Weights of a small mixture-of-experts language model, trained from scratch on English Wikipedia.
Size: 9 layers, vocabulary 8192, 83.7M parameters.
Experts: 96 experts in each of 7 layers, 224 SiLU neurons an expert, 4 picks a token, a sigmoid router.
Training: a variant of Adam for the experts, 662M tokens, 5053 steps.
Below are experts of layer 4 (counted from 0) of a mixture-of-experts language model. Rows are named up (a neuron's input weights, with its number) and show model dimensions 0-255. Each number is 128 + 32 x the weight over its row's rms, rounded and kept within 0 to 255. Numbers have three digits each.
Before each expert's rows: a language model's description of what the expert responds to. This comes from a sample of Wikipedia text that the model never trained on.

# expert 18
Description: Early word pieces, year digits. Second pieces of names after a capital initial, such as G-je-rdrum, G-lam-organ, Thor-n-ton, plus middle digits of years like 20-0-8.
up0:169103140107111161087143145144107179054157096143169129124120099138089108066117147180117143120148140099115115079118134119166135141120131113134147115066064092111195113147191150188134100096125162109170123116101113093090132133108101203115143136064117113092126183122068179117135150090130117107092145141084138099092136068124071164129105127121202141168088160171159172131126112105146104182112129121088112149164155145113091084129145112140200085151094113096126166089093140083096098125116153127070087165060133155080073108117138137110111080134095112130129156121118125166158143059092126122168111183151129138174095122133160183071087106162104128172169132099094233151089130159118163079107137147130165148093110116135124150143192134118110168152160097172101099116213156126089140136062157

# expert 33
Description: Table cell separators. Pipe separators in Wikipedia tables, especially after a place or score cell, e.g. "Moscow, Russia |", "W 55–17 |"; also sold, money.
up0:156137196120124104143126112130147118154103129106130134101087184070143062123111104125154154128106214068060157113138072154180116128098123140167124124098142111118133131089196119157126150174183091133099096208113189121094121150110135119107048130103129136096136072081117154101116153169170188081147154122086092162160126123183154111115121084112114081115152123114116125148147187137124160109124098129109199056117148163125121135158171088122175105082127073122130164114101129150141168112208166154175150106072134093106062153113134142156102135169135194139131131126132157107115167135131151198108142142145122165146130112090097146052152152111142149132146082122095124103111214108041155120110169123159136122144098092108153150106202151174120107142087140096152061138122139179170105136158118

# expert 34
Description: Inner year digits. Second and third digits of four-digit years, especially dates in tables, e.g. 2002, 1996, 2023.
up0:112129148125152127084102196125145123092141122176133137151115111135187067157101088174125119119168104097122116158134123187133114097090071148075114159162085133131176127165164107112058136147130143189113130121147111143089089103150139074162064169083098158166103169134174073142173116198120157159088117149141108146138145097156089118111040141141139044141111127192113115172122186133055098089132125122101120142155175153105177073127117100150115117145136121116107087142138154129200103149140057116126099179053136148124104104099119128160139100178151145161170106111068072164122133148131109134123134146122102151130079152149081171111086106110124080082141126162146170125171118134100175146185144144131167149113133148064165160078116097156193134138151185104163111117225117132139127105099162

# expert 15
Description: Institution and topic nouns. Common head nouns for organisations, media and places after the or a, e.g. University, film, school, club, company, theatre.
up0:124068120128076138116106099131131173116158067089151128130143136159123132116099146209078115107179123168136041150129118141178139107154062143106193146097129060123103101115113112128156137120146104162083070109109163120117175163144131145139130132092090110132163121119103135135099122167150188146127101102123138115153159043116151077206118127197175124166155081155144051139148128052094133156161115141139169126118136139086107130141102165255096142088137145066127154132118177122155079153125112135128110121083152168153102178125135178165165160155190110123096116170116110183111150169159133154103104099103139115117111114155144202136154147119155155141111139141151124147116132128118089187114149107108106163104083109081155101071105114140132172113146166128115061073127097125085104073160122

# expert 8
Description: Mid-word fragments. Inner and final pieces of split words and surnames, such as com-mut-er, Chi-tten-den, Mo-der-ation, Angiosperm-s, fum-ing.
up0:181067106097158115061095159087153115098135098101104146126075075124138088168116111123157126118111107112207123063204121094137156158111106157111158136119095086103203102116152118079101181164126040138114171172114136071131175107114151122135129173163119122078149075127152162107128148085125094114142134132112124136131117134113134123163084165146171062144138111100104204177145131120080151117159092109156109142107177151116170066136091134091157100122139158122102174117099114125139164145127135153169085153140098088115206098148163161134081144127121145180142157129131161127119132110185117112101117188108146091195059026119141138144136173200157141115105174156108160117107124169128145183130125154151125144168113145096225186157138142164144113109175090146102113116164150141098098102109151

# expert 27
Description: Name pieces and measurements. Second pieces of names after Lo, Car (Loik, Cara, Lomu), and tokens near coordinates, sizes and architecture, e.g. km, square, broad.
up0:123111156126074128108100171165062107136180117112123159139139119156145128162137175132152166181136103090128101127120131162119109168120155119100088097118115069151130188099145108159129122118144155148145104135096077107115087098108167152114096170129098137165177122111063111150197140103117152172140149151139153171084139144163093110158111138155102152109164125164133109097142196197088190169135112161096146163151087155122081096147073106171113082113148117150092118128154168095186118140157072117120141100142085179148199131123099116128066144117173108135168145108067122143094126093095069109118054178159124170074104132191124099137151106087154150148172082169174129168121052135103181127165115124134137177057140198129127082060148079153115180134157143113158081148123168211132121116101123

# expert 26
Description: Foreign name syllables. Middle syllables of long non-English names and words, often Indian, Thai or German, such as Nar-w-hal, Ram-ra-o, Col-or-ado, Pahl-avi.
up0:172083085104080107113122141031105121118110098127101151148104095071110079162105123114144128087180106169165078119143164109103142127159088175157088134141128102148148119085123072141093130118143187131085112165168120146122175073076090082123115126215115106155122099099171074156149128214186129118064117115192136158141056077165128095154068144170103148120103089199116126145137108151109111149080140172166116087125113104131099140165097143105132135098140103162150065101092106141062152159139132089145154141089124153160119104071112145103153147103187157142107132088155098109128127100097134183122107149110138079109105118125114109078114088122116188112140148195179155171120136161127136136078101075113121113137152128124162194081091150117169094146122113151083103110144193169132129194143169

# expert 25
Description: Digits in numbers. Single digits in the middle of numbers such as years, coordinates and ISBNs, especially 9, 8 and 0, e.g. 71°1-9′, 97-8, 19-8-8.
up0:124108135144099059106099104101105135130141087117127124148136081142149124111130162100141176080121114091118092127120124149104116069159112174136161124169105014090200136138157045111080182191175097102153154120152105141109091191106164128114113133104119149086152088135142083090139151137152142135121148179120122158136163117163045159125122197161132139132100156117166165125182113182136108088165153149122140132151101110128115052124207162166148130067124116102146153123132135105117143136121094134114070127102042168139113097157101189191182171099143124081113119129082139125116149118157105185166160155070101098090125094125069137070106097158028129119125071164183144139094162100109122139117118160106100118099079109142126129116138159152157126110097160147098131064161090170116113148114135

# expert 23
Description: Space before numbers. Lone space tokens before a number, mostly after month names in dates or after a table bar, such as May 9 and January 11.
up0:168113112068113148040091103088092114095173088097165127195102078126170126150094116168101144095181096148151108078101151099124118147115131162064152168104104080106173150139190099127105154174115104133137161199104147126121157150095144152159066081076079138077170146119171120148189135201149107115182095123140096132144114088188039099094112191136152137121137135147148144128176107113109149161102112161124122087127133126109135031142119061108163134088096113110089123127152082151123125111185096114158154111104112128161076108145136128103125133114181147120165130123096089173108148105100131138084101108108191162165169141051089131093127129104168141126158137115136162122105120133116136145104154173127091150102071149080163100134155106148212114159162162127184115144179124125124131195155137

# expert 0
Description: Mid-word syllable fragments. Short word-internal pieces in foreign names and words, such as g, k, po, io, like Hedvi-g, Ira-k-lis, To-g-ether.
up0:146070109070160098124131066085131033149148162176155137114191127155144133191136116115131107107118146131144099123091142106154102147136120147146132135103084073125137125128174132092144138147136131094127112165152092172071170132140085132089116134167119190074179096095129123136127147175135119098161119104117151180132105035162121132146100154124071076162110117101166126102127163123078182148100136183168176117098112144143121138113168107179171107185171162164115132098138162153139143110097043149114152092174144160168150160096134140172166130113193123189183192237104134130114159152128124143137134187156142086156126143126144130117141109088079107126180134125152176040069132108146127155155088119124129134112098199101166150091087126127123157131132101115168146143141136055171171130102151

# expert 40
Description: Numeric table cells. Spaces and small numbers in sports statistics tables and semicolon-separated number lists, e.g. 0, 1, —, ±, GF, GD.
up0:157172129064051142115117077137132100161145112177145077180074118132121104104128191171152126092138150147053127102086106106127138121190150126129170122075109149108158095167155126133094114147130128168186100202137172135106106130145067160111054124095079131148133099147071184153098102107143138116146070097118161139144109095151123155112144160102087074156132103132149145138120156189078144100078106236150120157143129114119133106129142069141129147110097165128072167154118155104118141117098119095182184116124109120135103129111131113145147136123149111135117180173054105113171134151132046115138121181103118132105150132139129114131118166131114094054106112150067208089106091102114165184165168154102156139156082166092122169087134108099147161127105126202197120171152108132102143178102100

# expert 36
Description: Digits and number words. Individual digits in coordinates, vote counts, ages and percentages, plus quantity words like five, ten, many, few, numerous.
up0:156141156173111137106081126191190173123133107143132066102131102097135177132120083183143149130162160121142095136135154119114137138115168159143079119105120092095152093117140138080192156168133183170123128078135164095097117102115096058139129106190134078153165099139148115164108153154209210188101114182064133125126136133071081149139081106170175141165095135150147193197119165151130126141146121166110176127133078208064098214141143143095172116107108127092114109143120137092140156107144180157144097132107145085161071129112124143100105169155154154120158124148099135142144162182107146109154097073185115107136165150144097145066149108100138148118096116079141097157078141131100133179094101182143118136118109051105124131079123130123127101170085172139140131086092134126140178183149169